Weights of a small mixture-of-experts language model, trained from scratch on English Wikipedia.
Experts: 128 experts in each of 8 layers, 160 squared ReLU neurons an expert, 6 picks a token, a softmax router.
Training: a variant of Adam for the experts, 1181M tokens, 4506 steps.
Below are experts of layer 4 (counted from 0) of a mixture-of-experts language model. Rows are named router (the router's row for the expert), down (a neuron's output weights, with its number) and show model dimensions 64-127. Each number is 128 + 24 x the weight over its row's rms, rounded and kept within 0 to 255. Numbers have three digits each.
Before each expert's rows: "comes before" lists some tokens at least twice as common just after its tokens as in all text. This comes from a sample of Wikipedia text that the model never trained on. Tokens count by the router's weight.

# expert 37
comes before: "0", "9", "8", " |", "5", "6"
router:116132122131156157144151136143105143158087117112139088135142137110124110112127092156104136112161103142159133102123121122133158133136148140162146158196111153136122070132112128135170110148131093
down0:158167109149102154163093131100132117149118150101142166179154106127154118140150141078151121112125118166111146111091088137116123150085144143125094109130151085159130153080161119120127107158150129
down1:178111121096139124089130134127139109106148094138102139152127131123106152131144112123103127133131117068111157094207125106114170145144156095109139097084149087133128091105104120099149124144127151
down2:103151120150119148097126135144099143138123163113124131115112141117101108169125124100161131125158134142147154117158134175127075128120091135150127134129131152103131153158136121142134176108145136
down3:136136104122099105115104140135149152108110111132158130119151179112129120082163119132102133134121159103153171137116163106118090133123121109171145103151183162100080140109145161130158120093170138
down4:105160131089164141130136136125093060140154150163155098127108132114148095122167109085142162113136107139166142134124162131112130135171109125171120087127105103097135138125092148125147127071109119
down5:154154138097144188119128081142106112128125128156142108138150170149135124092118130159123123168171121076112142137197120112132153140117127103131119130111135077084088109096095170122130133119135139
down6:094133160138138155128153126141145152115141136120115120128140141121168113108121157126114125154097127162119130123134127178136123107079169111170159123117099154113134122115129093128132125127145174
down7:151137127131146125140106137146142117124128144133122161143126092133131132115146146109122066169101161093109162159094112113092119149116130094130134073128134173133149143101164163101139111132144117
down8:092146129107158101124143162143140095098066112137154156118153127117160176141151105187105132113165134140171100090131097121131140109089126110084133126104130106133117146124109138147156169103111105
down9:079117132142142120117118159114109079116139121120180100140147133103135108118162137134118090161098148118093103132111139154142146145137087123155108117146113130147121155117070103122159095123147140
down10:107093062121137164178133083142132115146145130156095095153146138103135090106106126131145114133125091135126130104135122107133154137127116119147126110125143114117147142141142152147146123051133159

# expert 15
comes before: "\n", "-", "==", "|", "The", "==="
router:111128129138151131162141117162083160147092151073153109144129123140123129083165081146132169111154132144201138093111133115095125116137127121157113145149108127149106130149106104129160085181173107
down0:146146152133109141155111103083138126134122131115116132126111115146099203135136172108144110180138173135134148092092137104149132144138111151121140173129115125128114134130143120105144115099164120
down1:139104111123129103149144110109156139159133105102130150097118141112110107100165183112128117100119131109048162111143114158124104167112142139140141132115128127115134150137116121164118187130140112
down2:109149121131100118119068114126106110141115114144132095145110122150125091167113119155135105213129125180117127145144107119161146153171094116150101111137147115131173112115116152146137165113111128
down3:146085116098119116122158141131127166114148135108087115112139124144135153119095125136158163139118129120127123104111157122153163112170149118120136159139142149138119161052129134131117102075146105
down4:115148089131133108117106122102093112117104102101134148137138123171145114116108132104078093113138165135096167154157112080140122105150137137133127098116096104126142120177177133133147123111121138
down5:126120084116157060091070120093130137144130117094171146111075156139132116132169141135172115147117136120069095157123102147099122148133094095167136133149137093109099138080159171131125186115088103
down6:127148101142116107161108165152156088105126155115106098116153140135165137119116119120091112142137126146144111164133103132115141135172115145130139145167107096114166152147146183138137128130121182
down7:129085131130147153093152109107114121118107159095152162151121113072114127107130147101103111115132171146191143152109105072150142134137103135089132109167131098163130141144158146100130120065112126
down8:133144151182121158160157138115089084080126123156138111130100134152156121133162126136141138115098154125132126115102121133154188089120130097165123146101150170161134148079123161143109174134142106
down9:129135163137093135099096117145169159127115123129101157145131148173107163124131146152160085137116174158124133134097151085142142157111131130131133116122141102162109123080178118161145172129117142
down10:155127124158118089160091160156161095125159093094114160105116155132119134133125144134092136149105130124116126109118100181117118148162131162103116124123132107115132144132125151139066124102149127

# expert 1
comes before: ",", " of", ".", " and", " in", " ("
router:104136124119146142155164093116124146161104124118136114151147128131123125061135108158084124101121088098146122086148130111108150116170126125137146134177096155159154110110111139120139119199141107
down0:128086126106152108102153157124080140115142167135119140121125154150122126151086115136092116075123096107109066092164158120133091133122118098139108173144128139135168151136131132108094134128067143
down1:082182146113121174107170160112137093118109123113133147160115162105116131119071089099119134128113077138110144118116134126168176108152137161143160157133100099072155132155113135112134150119141143
down2:117163155134147126104094104075109091096133125117141153149112107177150148102124112090156158120110148130125099124141097137110127101144131114122115120118135120143097167126119130086126117091095137
down3:152166144131137172130147120122142133211126167151119135156135109164129119102115161097193132118126108138140151139162114114143121114136132131171160158126178128095083134140144130132140141128134135
down4:125121137162130130125122117114117088131079140142130137138082121139136143153147144140124147133158185154137099150138108161093109115118160122141117124136101108091210133070159133119100117126147109
down5:092142151126100094108128128112143144098138105079165127164124148158126130129148144097173121132056131140109128129131136098107116122107115115112091125120153169138109164102104109110133177097171145
down6:107133153073110112114116145118094120152102175163114159127106103085085111091141128111143139087142156160152102113158130152099138155122145097132137159151122117128127088113134154135103142066126136
down7:120149079116099143108134158109133099117135156150091127120160162156119172151140128110114156147145146157101132205109101149146179148096139145124132138078108081132096164144156113143140085138131157
down8:148094122102096134119133129132126178151127137106098135125099110150122167135148135140125177107148162128129169145146146152144162105120136170106151140180101123186171146161141105121177139145119164
down9:109162112126122113113122146062160160127138129142113170105131122152124145131127113122083156109114122144119090120116143148100120149101148159125195124102143146113101145131086150108120138119097105
down10:132127151135095165114109073137105139128131163118133111144132122136157147138132112130145130110091186109141174167117137106114139154080167094172125094091140125103109144123111145159074128113117056

# expert 96
comes before: " of", ",", ".", " to", " in", " and"
router:137116138165128168158164135131125142146081130110117079156138113101115122061126108144122139132132112127182161080117123143131144133135127090138135150125166120179151131112108130136152101153141096
down0:126097144138160104140117124114137108121124116145162095131129105113127147145151141147150118106147118105152140137081109112143103112088115125147092135085083122125138109139103172142156134142123121
down1:104118138134138134141089114129151100135112131112104116094128123060147121142130110141126117110120168138144147158155126151083146145149153166139173095108126183107083172113116122069099133152146134
down2:126122127140166124118143140153141118134134143119136127135149139121135132139117190126127145112113104127118090134152126147114092114116130155092178139126145085182133138143142120162137146133110116
down3:138129161103146101159138112125127076174146114107133085134109124114185144123155152097118143123120157109096118174099127140132121124116125180130107151134136124125140146113152128160136148172158103
down4:156164117103193114112130096120110131154151133107153138137137097182129130155128128122135140117147150096095128130131122165129106133133111114129144129132151156137078138105128092139155151126067138
down5:177136131129114148124092164156138097115090141105108122133108112080139135128151134140156155118140100138114148140099135162113139099085114133119100119096133146107156120128154104114142103120106123
down6:169141159157181167124128148127144131140130132134146106090102128148105120152123113099103108128130106138104097095132107097123118143113131105175131140128131127104127099111089125115112144126141105
down7:155156137150163109098175115133149086177139129154118131135127134100141150139096146109093080114120148140115133078103174109150154159137114120125086084156122109115164115100110132131148176173118154
down8:151146130125127116111104099157118146154172131095093097170123136138135129095167102095162117119122136073127149121165144120148113080123111103087131141107130147109140128149115117086136126110114109
down9:131093088175113170116111093116121141101133155146150109086175118160152080118152128111097148126171099121121118193118109127160087126101105135139150142118147149081107090117146165177086130169119176
down10:143164125126203106106134089111141122145095121124093120122116119114114146131121158107174053104105110116174121139131137124108189165134145192161090121123149121096104158160172114089142106161133161

# expert 44
comes before: "\n", " The", "==", " He", " In", "The"
router:100121154137138149164148113138108130148118147113146132103127136126127095094142101131093106128174103116157124110074143130128130107141131129133111172135129136150099093088062131145161088164176117
down0:141197147101109078116086086142162168130102163082079133123155156161161124127107151146113144085139195135142103149143109129062133111138093140163107107129141083095064143122106103141107112150124131
down1:128100141160205127099109167152130154120168146123071152111132142110124119143089140137117155119134143083167136130152131164114123115159093110136180135097172132157126140092113103125128130144085138
down2:145128130111138105135146137129132109121173114088127097097128159127173129136107147115117166139105139134106131158101106117147140113101144119128106112149131170136129123124178131127134101132118132
down3:099130134124126100144167112167159125182112129117173093115113146146119162143150089136137150106164105132123166132164083128141123128132143090128149139165096159137172093100186110133140153105156140
down4:145168115116203151109149132084110123134141173119168151101137138132135129110190144151104130108152114127113122110120105134083142111152145137153173163135110093108136133131113110144145176077127147
down5:181129172197107118133126121127142099083118129112107132128113156103182129106125116193137158137113120166130094147153168091101142161134125151145154167149165127114104125123147162180111144143133145
down6:147132108121088108111124178142114145118100191120082120147095069088127177076129104116103136136133105132123072153150110113151136120162091146148143123146142114176122079138139124128079115085119123
down7:118155121128157112098099078105178108135135156108143164139139131148120156135177131093115072080139077119078149131102139124100098109117088096124124119098127115140091113129151168129108138125119137
down8:105118111139140149138132125090130152120136126172112128091133113130116114104127180125138149109175097106153120154112117147124104142103103080138133111172128118119129136129145143103113136107166114
down9:154144196132144175121141123113128102125148106120132159103136102156093195137098162120151146138113143083116112127131114093159153141134166158144111088107099085120122160115130108120094158119134121
down10:157141146153137099137120117117121086153172143087172117117115137114136116131172156160163137143105125122139112129137155111129143132139081134160120126151146109109106165129162159105130147123121123

# expert 33
comes before: "-", " a", " was", " been", " not", "=="
router:110131128136127145154153100138122136142098128092143124128107118101117134108104089129104150124149125138175148123128123109122142157154125128137149170161125129150107144138101108106135113167148083
down0:170150081148092112124141169132113129114117136097130111163165115109154151147164144103160085146141080088123091127135156115128115120132121078108136116093153107126112131144142118118136119095097092
down1:156131138119095120136114123138136113118136116146109103137111152087104105140142116132114197131149099124117154179154105129106122133152106163092068134119122093091124118133177142155145130127126147
down2:187123123140144099139119112116123118094122108101129102132139165122146127136138153152156134140111118117097129110136114096088111111140130110153136092138083113078139162153129119147117078143103153
down3:112105100119170120124092130133122084107132119168123139094144145185126129121158111150121138113152103124148094191153103115082082150169133144111145163174113143114146112187173132117150131120146111
down4:107121137102115155130113105111131128093119120134118128119100145167125113172149110146071137190141155147107106106105105146143090132138099129118127100150140138138153129137150135113156138129156133
down5:140111122114097128157125107134140123130126138140148124143130134194130117126095102174143113164123146158160158113080109138135143136133150134067144136099124148094160103163140113069105140142109098
down6:129150134120110140162106138154101138167105111101142132120101166151186113105099153142140100153137126134163125094106082117123129148147137118127146161115084118145116150142154192160130127133095124
down7:118137130127130136160118138114076132113126156083171164138143120141152143115089143152125138174113100131163123087132141148130117095127183111142124134130142131109117130132145117116100165136141143
down8:108066131132134151121131120115149166079133109137139099088167163141126140147125153159149134140136172093107111180143081109098127138157124142185174126111142132147136100147169148121142159129117131
down9:152153190113125147135097083146108153149141167097164152101150118103150086147131159162123141191115135096145121151095072112147120118144129128198127137146126115137139112164117138106113161095154115
down10:098116137121103139114163173150143141120124063138162164115122146151154155149139119156104111123153116124134132119081118089093118159112113117156145147157120120093141133126134138151133164110129127

# expert 35
comes before: "ation", "er", "ed", "ary", "ated", "ing"
router:128145161110134141135149124122105146148115103084150110135133085102084124102150131111085129123158103145169146100130137098122116118137153114123108157191113140144145100148113107127160110145169084
down0:051099091089061134094113107118163138137182163152088140109128175132159142136118030134135155159105124107113154118136130116114120077116153144122152152110097096089161145129150120154140100130150145
down1:108148127119126116135138166123110160098156132101138110128105118149121099156171136091134128133103174127127123154179127133066167109100104115114163146162135127135087131139117121162110187156118143
down2:119100104116125144124143102125135072116123136145099075108123122173184111128085124127085125107129138148082168132116119099135105142162122115127110124110129159102150127082095143127125107118111108
down3:081116153122149151110104127175127156132101118134130153113090152158139139128113090111127113114139146143141141138141156094130102155102136133101165097150128128113160143118106115132089139129144165
down4:113113149161156174095151110093145105109144117147129142140098157144125122122112115125091124077115121113117123159137121137138155142109131128109149081134110146112156129129156149101097100090102135
down5:111114110112174104132125147127099149072122061091112101113112135148155142138126084112110138137131137129108140136115097080133150135147147128150134153154133148121134135085097121139133137105113133
down6:154121125129106092146124127142113068071143170126126076104114143077157137135140124102083151158155156066108118157070105148170131136106113128147085124162103161127143110113189089152075100125123097
down7:145102116117104163094155152094137115152146125139098164112123142153153072100103121173112126100081112141125120082132109089165143143134122111124189139103144158109138178107117124153137105112108125
down8:152108131151125126082108113118145082118129127158160139114169146133096118086103126133106133138134156101142100095132092160157099119072152131119117165128138141130141123153143159116112087134077137
down9:152102078139118124117126113145141099064138112130089103145125154134137111141112136119106146157107143109095137120146129115117117199159108153122115116136175109143135139091126092052162118149108126
down10:134093151166168150144156096167102129116130123116154107155135110132170132096131151118150111165139102070175131181100122117134103128103149126115103151093160086107162135162155168118122125131064154

# expert 27
comes before: "9", "0", "8", " The", "\n", "5"
router:105121164153128155110166150119140125186080149126149107128153120120113105125146104151092133128143128118163152078106101109146110127121129128169126172167129149140122102111095106135171100159150117
down0:130149146159083102138138130151135162106128115144120147101114116125114156154118141142093100126140141116132129131151090109109178120120118053164113122097112123213122165096131146118165144170093155
down1:145137120104103159091156151160139134166135148102145173106109133098070116104084075110102129109158112123132117144119111136131101144158125122145117129143161149109135100123155127124121141086131138
down2:120154121120091123121143126104135118135109164144096139107139136076154098144143129107112175161187138155105114121120150116095126116148154121135121112105081157114172131092101121150128124136133109
down3:096129111130143109123127132148129122078174156108125167142105138150122135058148082167112141132113085139142124078116112148143154215111102121155089160155097124128128116119133133148140149138144102
down4:124080136130112095119161148131126147122141114156161145179150172120154144095114153128101119140092128123125194147105117187100107153109132142151099098152143136098090143114100158121106136153132145
down5:111135129117145126104136110162140138112131151113106131074157094164146124118136112134156114132139136135140122146070083162120118126114111141135115103108138081112144140113206096145146182129113169
down6:143163155110126129112117160116121119142150132128109126149108159127104124101122148177131120173151132100138090147099164072109112140077121154121195157097116139154180071134131149116151125112133113
down7:156124107133101119164111143159121093143138157064128146096125132116133095132114122078120141160092112131140126135138152090105145124162146150137108106113147063118103142093156134133186145146172141
down8:173157129142159132092092132146141099120118086136148083170141130112113131112150145137106128104100100142127129091139096119121117179137159141129160167050141146124154164114113146135064160156127140
down9:153097091156108136088113069116162107119128122149145142115175170138118139135109134143164128133163126107119122133122098150145129161084100111131117155111108166169124157130131126162154160134119102
down10:124133203145151122116102143137138117106121126135096113142124130140086140116158187131157098113137157075128142136119084145100135137133092116077158191121140187139125113183137119086137137136117150

# expert 56
comes before: " ", " the", " a", "ed", " to", " his"
router:119126134121162182151145112143120141154114124064175088152121097121122099089118106136127142139150124138163136125122151102093128139158139124139149157196138120165104086108104131100137096189163069
down0:141130145169109103140134146108096124132143117098139189137165106129123159150151114115133159135191151135131140095102124098087116135116122149159142148099137126149122133085123159128141139125152151
down1:147140130116139101132143129187095095158142148142110124135138107140121160121103126123118091123079111136146133135152135198140136113121113145135127114131138120096142126098168154087105112136141134
down2:112110155132088124129129114126093144117100160135110152151123140115131103162104146116135135132133140124078128158177116119147168170131122153092108146132167168150145130156144131089126133132098135
down3:141105104133169138160124127120066124109178111118110126105159108141111107146123109141139144096125176093120114107113107091131105128141078160189141122143128104113173107117096172148120176172133094
down4:125123139150157104171135149076150078125097067154128100160098148113136160117104133130113158154105131096153165114104149113130113155120143144098097140068132155122105135148143135108172120152123108
down5:086123154122120110120108133114130098119168114128158152150153142115159125165164139126136163159118118125118114142162104134115136164126119144123136088137143173095177125108141130119146091113133132
down6:122136130117147132119140138137178112120146082132117102081130121134102099091105117135120114113137127106100084146165121128142111088121139108144055155096127136105139138139153150145135157156124144
down7:104135119136137078128151126167114109121112153183107117108120124115106128095160117137137132117103127149112136129125113092149117143118106147108131131119101139100166134138190107101103117144098136
down8:113160136138089121120139115147109122167109109140096068068136156152122126141074111148114128139090123152135139124099118149121146156118112157134139073136090132103094142141149144093126149168130113
down9:152142135088117127114146142141138108114156116131172121094102127171120124132153167118117156135167108153132140123123106113132112148140093122151127146110119139083127124158190112150133148135110100
down10:160149137120129138143137119087161135100147149117130121102143120129125124118145145152132120132122084167099132147149121103118086194118110129130105114129178090113129124110130127094134111160117133

# expert 11
comes before: "–", ",", " |", ")", ":", "ure"
router:093149131142135126124149148123129162168085126146146116131121118110111116109142093137116129113169142134150134129100124109093126097112096158132118150158114115133129129144115121119138104146160072
down0:130137113152081113162114107121141108127121108122181114139163143118127122116178116119162132110129139107115107107122167145127132084105132146133116136106135142092120075155111094064146143133165160
down1:108127124147143122159128095156127136103127121147115132117170168089133138166093164106133098134129114145177097093113135151122102101131129123168130141147117145148171095148109150139111112096136136
down2:166146160146056110160108139198161127125104137119128116119123170160127087103097133098152122107139152102157154165101131118098135126135110146123131157130111130132150106112118154155130107108153091
down3:086118130144167184115152167142085124105128129113084106146137085137119133140092143090125116121138086177110153135109134179106142119137145098133155112074150132152080145122125038113173144098131146
down4:114127114172144137133108149125115120116147182114180141145123166141139183114116148078119157092144116131127085126141134101124140109138158121127126138128108118144148110121134137139114174109109167
down5:117078093140119145158181115152131134128154140138133152107182164158155111124104120091115134123170124115137138098133146129153101103124120119125131127158136073101108154095116194165086100129151117
down6:157147157165116129139156120130147140132102108114134134123134125109115155185126117103119143146129120119094118170150119143131176150118149118115109129179104138091126112067122133105107156148086170
down7:124114142054104173152102138092094140097098123139139103116126146135152141103115147121120164121125126134158138129128079132123085150142105128119093139161104144164111159155170145126112110124129094
down8:085160127119138174106132140153119120163092125086138164110093118106120078128097132141168101142092166123163123135171140137174147121089130165146122149122141111073151131122144105140151076196107121
down9:124100136112111091164103098160145168114146126161082136100082096094129124144151129147171152127128195120121120117148107116110138150141146113118129134151172134116077120123106146122150162127127115
down10:113147112119122149129113134118144140091077098126114114123129142117143116119196100132096092089100134115146151092158127148164142129118103149083149135114136113120118112098132107101121142145135147

# expert 68
comes before: "|", "-", "\n", " ", "|---|---|---|---", "=="
router:143128116137151132130147138151065136177080129091146098118127137125133138110156114145117137105138102159208136077116120126119119125152138132120124161174117123123100118124094107117135106184155103
down0:132125144161149115108109199115121074109122128165123092144123110143179101154140119133130131152104113168123110109100163138158135153176114144145118170198133151163129131135139126107118106126151143
down1:136129135109129167129080085130132094088121131145053137097112115130151118150176118136135126130128131126122162143128162108119151140169134149122113129139126081148151167101136169144163151112131136
down2:138126112118134156127139147135096137142151136162111167159088142103103089174126145131123101132096106157132206149145141160119099145103106122125107145126096079153146143134128179119132152119121102
down3:108086106151113099128106127142162144136156142136137114102176153123163109136162163131138132103122117142117116110173135140131149169112142114104150164106122112126140122101081125142138140151121109
down4:121112134132122119146122124162172101124138114124118164133108135124111121131148150095179147088114142124141133107139113142154115124162188139148129125092157092137150165137118132143133124154143107
down5:149157091175144132117136139155164117099119137098098122107153119133126109149104169143102134125108116142106135113133175164148168122127166121117132158128100119120118128138076124128140110104140149
down6:118116122110121114142100136082142121132161123133172128115134124116122113130091108153102115122093158116125134119132080179145147148125137144134136155110165094130122135119103037061137108117086099
down7:154115100146175138124117142130122142138083082136172120121139154145156168109112090111115111105151156098110114129089116094112145095090162168121121132145128104084141111163069072156133140098126139
down8:087141104133106127129086130063179097135147114127152116107085146135112106150101115101099125141130152129125132118110140144142117129082151147148125106130115112158140131098093127095134106147119143
down9:117109142120156090101147165185111143082120174114113066114115123132180135162109152130141144113181182121106147155121072120099105093121114125138136135114146173163147118134125168137144149159097137
down10:151124115177160075120110144134124116084115183126125157120091108184156135111154125130137130123100133163140119137130122124120101150100112106141154123111111139128152163112115117156119176095125128

# expert 97
comes before: "\n", "-", "|", "==", "The", "==="
router:125126134121156123118144147123089162157085159099116086106125114083122144116128089141090108128154099153149140113103138116133133133145126124115105154192164141146121107126127144133149095144168106
down0:112162136126123154111144133102132127101202135105102173111089132081149077143096112118101137098139166154146115116097104102109115114124117137112103138125153141090180150191119099131100159113137123
down1:179081161104117160100144102138122133108135095146191126158160126093101129131154131155069156100105130102113122141134093134114135116130149120127132138169155155102148103161136115124111155110116108
down2:156117143124173129155125119143165112121100141113156108148144122123122120158110090132161137145104135122156105141115107106118106152103170134148140140137113139168125103131128116132110157099137152
down3:114133136118183151117150095143109118076128176077102120128147097102102126140098110103130121166103122137064099158111131112087126120157127150119136116125156151156151119194106124164105136084126121
down4:129162133124128149076167095154131144145104113132122118099133122173145142141117143143118131134139157116122135152153096112123151100148125140110116089137112100095151145096115120081137131125137100
down5:100169166102159150099135126125153138144111118143093104121126096132191128103122112122111124145110139108113137116120095134124115123112126131188117133116095139091147146106081141111149147107148130
down6:145112113099106134084071122112121133140096200168162130143135134131153132135186108131136141102131159130125154136118120156134106116155150117104098137134099120132146163081109144117141130140098135
down7:129146108089126163165110141176131134126162113127139138126149130131113110117103117110142106119105172133142136102131178106108102106102140125107140143066138130130096162122160127098079155135138095
down8:135082172097136107132146142110154136106133112118153100145083136095121096118104111083121101066132098163154119113140122134154149187126111164134098138126166160122127138083129126139125092173120120
down9:104131110158139090172118094114123138098140108086165134036146122150173134158148111112089091122160101119175122118100126124098138148139105141142130177112099156121125117156129140134115123120123117
down10:135127092154171122139168115158114143140089178116125153116140124117107147143112150171118103102109125180122094111095124112107118129127107129137089123137161139135180128102166103099173159127111114

# expert 3
comes before: "0", "9", "2", "1", "8", "7"
router:116132141122137145121142140131106137155109126118161088132135119105090134098142107140112126121164117147153131114122117113114125118132131156152140158186142149140125078121108095141175113134127080
down0:116134138128122123125148113129117116167127143099138165128093133116130065161134093154119092140114136112144131101172144147155040141137124131120138158135112132140128121137118107092123131131149147
down1:090123131105129131113157128148102166124071139152153139135134114113110110149139154133111148175137106173154136168131143156171099085093126136097079109124124099150157117139133114097141105123115121
down2:135106131131103137103100169115087110110144175162177120125105109110088111132137115117122134120119147102111097132126139111178108128166175122197104114135137159112122144130116099093129086113167147
down3:155072121163134106124100108128126121124144131127169087134081133147156112120174088123128139105140127124152101138173125129131112119161137088132119106102116130122157089135118083115107152117110115
down4:098111111118110147130112068127117111114144128135134149086084159136112117142136088122112137147158138143166149112141124091158141158115166073088097143130111183129073084132126110160133129124104124
down5:115131130089110124138122126133092176095109125127123108142104128161112130122130153139131079146111159128095117131137135127146124150130122131135116109145152182117139132108131129072094136130130143
down6:138108092123142116139108100090094087162115144148146106160124157103173122146136125128126161120143119129114086140101099123086122112166179129164171139129171165168119113120148161090101119114091127
down7:092126131167131143121097106123119137133158085168094118106115147096086130162119123140161128154141128117136134131131139146112153165131138075119147154159101067159123096178131146117124152122098135
down8:112126161142119123140121089136081126162095145134153130093113152115086142112114113127118101143052156116166169168117144133109079117141154127169128119129112124151167116086099198137137131120144143
down9:153120171096099095167132175134160156105145105132144146090067174137173128147138155120126116141112165103132122139143130116111096123166093120138106143115132116121141139161158128138105142098163137
down10:082106132126144109122092111136123151131134096121122135103125147149148133158082123128121117136168149133138194158085110121165108138155095174162120126127068120090111106186127116082111156142134123

# expert 111
comes before: "9", "0", "8", "7", "–", "6"
router:113130127120146150126165122136093131158092124129160099126142125108106119118151126144094137107181114168159144112109125098109144116132112131163108164174111132137120101126085104132198111163153076
down0:149097098128140124152122123154124129085174186171138137141096099138143119112157147161166115115162098105133110161188112063165108114145148095161114131149127110162130110080179118089117125119119150
down1:123143117122104122146126121090108140105119129126133115145137144141158158113142151098087119131145111153127096129095167108122124122120143100166152111130155099096124138120096155166099099105145147
down2:155120115130103114156116148116101154079144151110108127091095137128170121108154092170126135133165124137099126150143110145130133121109107135143150116104156124144123158123127113105137103180101161
down3:132130085129128141116131110115138149102117172123147110082112135144170114174151140143124068126137144129112113171123149136138184136115158108100127115144135125126099151124130109131126135148127135
down4:117097119119137106141123116111139141141127143104120148126115074140171141143123105144121105084111075106143090130146133110148154130115100142194182104093108165104130144117163128160113139090131132
down5:102125133108145138104147151117140128111104130118138102166173128093123148143180104163160082116109095073107122105143149120160135126110163108089134107125110110096115146060104142164137111158113158
down6:073102136120127130079146140129150138141168082155137099139122127064097146145119151148111148165092156188142134135106114113156136134140130119113114107119127124125134113122176150098138088110139125
down7:167087097183129143124152153123143120135097127163131162110107116143123128120167098108108090119137074133119137104182143184146122107115103120120136163096126091076104094143152096059127129159118080
down8:090175123127138120137137136132151170124177157113136156090117118120142082154131145142062100137130143167127128122099116147115137110112101150100110119138123149147076151116151144107105158128156143
down9:158115117117142119115142126163161135130107110158133154141121173077100139132138062147134140084157081066121138113147123116092165095126117121107126157109167092115158156131111146110149139103113146
down10:118141090136126093094131060148135142107132129126115099101116157118132076152123059161117103109195126103106159123110086135160152130132127143116141095135169133088105132162116129124174169144151086

# expert 29
comes before: " to", " of", " in", ",", ".", " that"
router:140115144143131181179131106113091119154104111135163106164145097111105104063113133115115153116163095124213125125104126145113133118129135132112095158141126147126154080119087122099143105146150108
down0:136142111114133145133176126146122116162107189067094147114144102107152139131120148131114117148113126104132160096125123110078088150151134159123118171136133076123173137118110134123092146139099154
down1:138161188108120127148114125117181138117067100129098141102123114109149139083125158102104116125116085120124120175104109175160134128150144148129101125131133153125141131145105178095107126113120187
down2:125124151125126108117146139154093150173114117132140122120145140139139148132134118147152136127142125101144140137128172079139136186106108079099119128127134134120126130160118091173177109077131156
down3:167132131148159119124097135131108121128139137141127074126109131155091136099117113102087106119127132150114151085087163132080144103163094067157173097137114122117122163108129092138128137080180169
down4:115118111120127086106122145103113151101136155110138153114121152109143136177147111141140158103077192149091114122172114111139150111104136093145110127153123100089121125102167160110112148113164143
down5:103100079141089112144133151146176136095096146119132107127108135124121098163125157151142163167132120135094124123111106126124154156168123112113096189151114133103157087133150122117102135095121138
down6:118159128146115110097148093112158102113122152087130133114170104111120143149131161124132115146113139149143198092092130130178132119126105158140156141107142116145149103091153139104125157090103116
down7:158148098073124099121113124142118163131090097108148154148146159134142103147085094086151116082118150125098134119186137135154148128103153134141187113122170111130133121119174124161139109157143113
down8:138119100163105124159098136111131100110163144158105110084149143122096184153130127153112134128156099111117132123131138167123166097147135122178121091103104143181118131094150144180113116078120120
down9:126073174111090110128103109130160142141093136157141141121143154158094109139110098123162084072161117128139082147129098130166156169134166142130140101114124149121176111109107140065132066117164125
down10:147154135177127116136111126150110115154122145082128121086137129165133117083076125115119151130111113123149122097111101145133163210150141153092162138150113146134142108115100156137099101142142140

# expert 123
comes before: " |", " of", ":", ".", ",", " in"
router:129133138126161205138138135134111136167082139084180100143138120138122093075125111139098125099168117123180111118120112093116147119089161137162127144173122126125116117113124110100166121160153103
down0:158111103115152139139135147105117110103175151128148187149141148128105126121135149114113086145151139125135129112078145143161111110130132118123144137177133134121154186152145150131118193132153151
down1:078096101098159115072151092116137096098110133143155155118155177157134137147119092114104147087132122087141092157166120137161111113165097111122140131126125113130152146128134174130082115144119179
down2:085152141112116124133132116130127127156127182114181166090121133158176121128161085128067108155151140142141142073100137116166099126124140171113124137115115137120119160135113138144119182162146159
down3:112163121110103140121117126118128128125163129142087154110147122117131164071112080126141159120129129143135114123109138137123137111136117081149148165104121123121132185088147166113110117120140155
down4:128132146127142166155140152140149124081143129102191178137153148100164104157156120126121144135125157101092150115116131152154123163107157131130114131092114090107099085105113146110133152111115101
down5:093131078096146115091109139127103140117119157175174129106109114132169147124120113078094145117091152129145100134175149129112112147124109137145127100126098139116114139122145111085143109185140112
down6:122125130153077134149135108130158128074114157148127175157108160161169144089090126128101141148080139159114106100116144151151162179128150119126126105125154148110145139095111132108111135128146127
down7:146112128115133109130141117184107119176142104112169145136147147158139088125130119099126159158131105157150150137152087109178103114113116119198147095153121136107129144111121112137145149123121120
down8:110103138135069131152099097106136126161152173155121145106118142170147104129136123141143146115157153163094154157098124098135086105119143107110073097114086111103102111099118155155095125107118110
down9:119137139147114064120134110131094139128120103116120112137124129140128122109146131123147144122102132120135132090160110177088106137159112143154128154126169105129091183134134114103115138080126123
down10:124132113107079163105142113138102155124118192123148116115158120124136136109151123094068134120112093157166134094132125129096119075153142136132097105186130112108139117136155140171133149119164136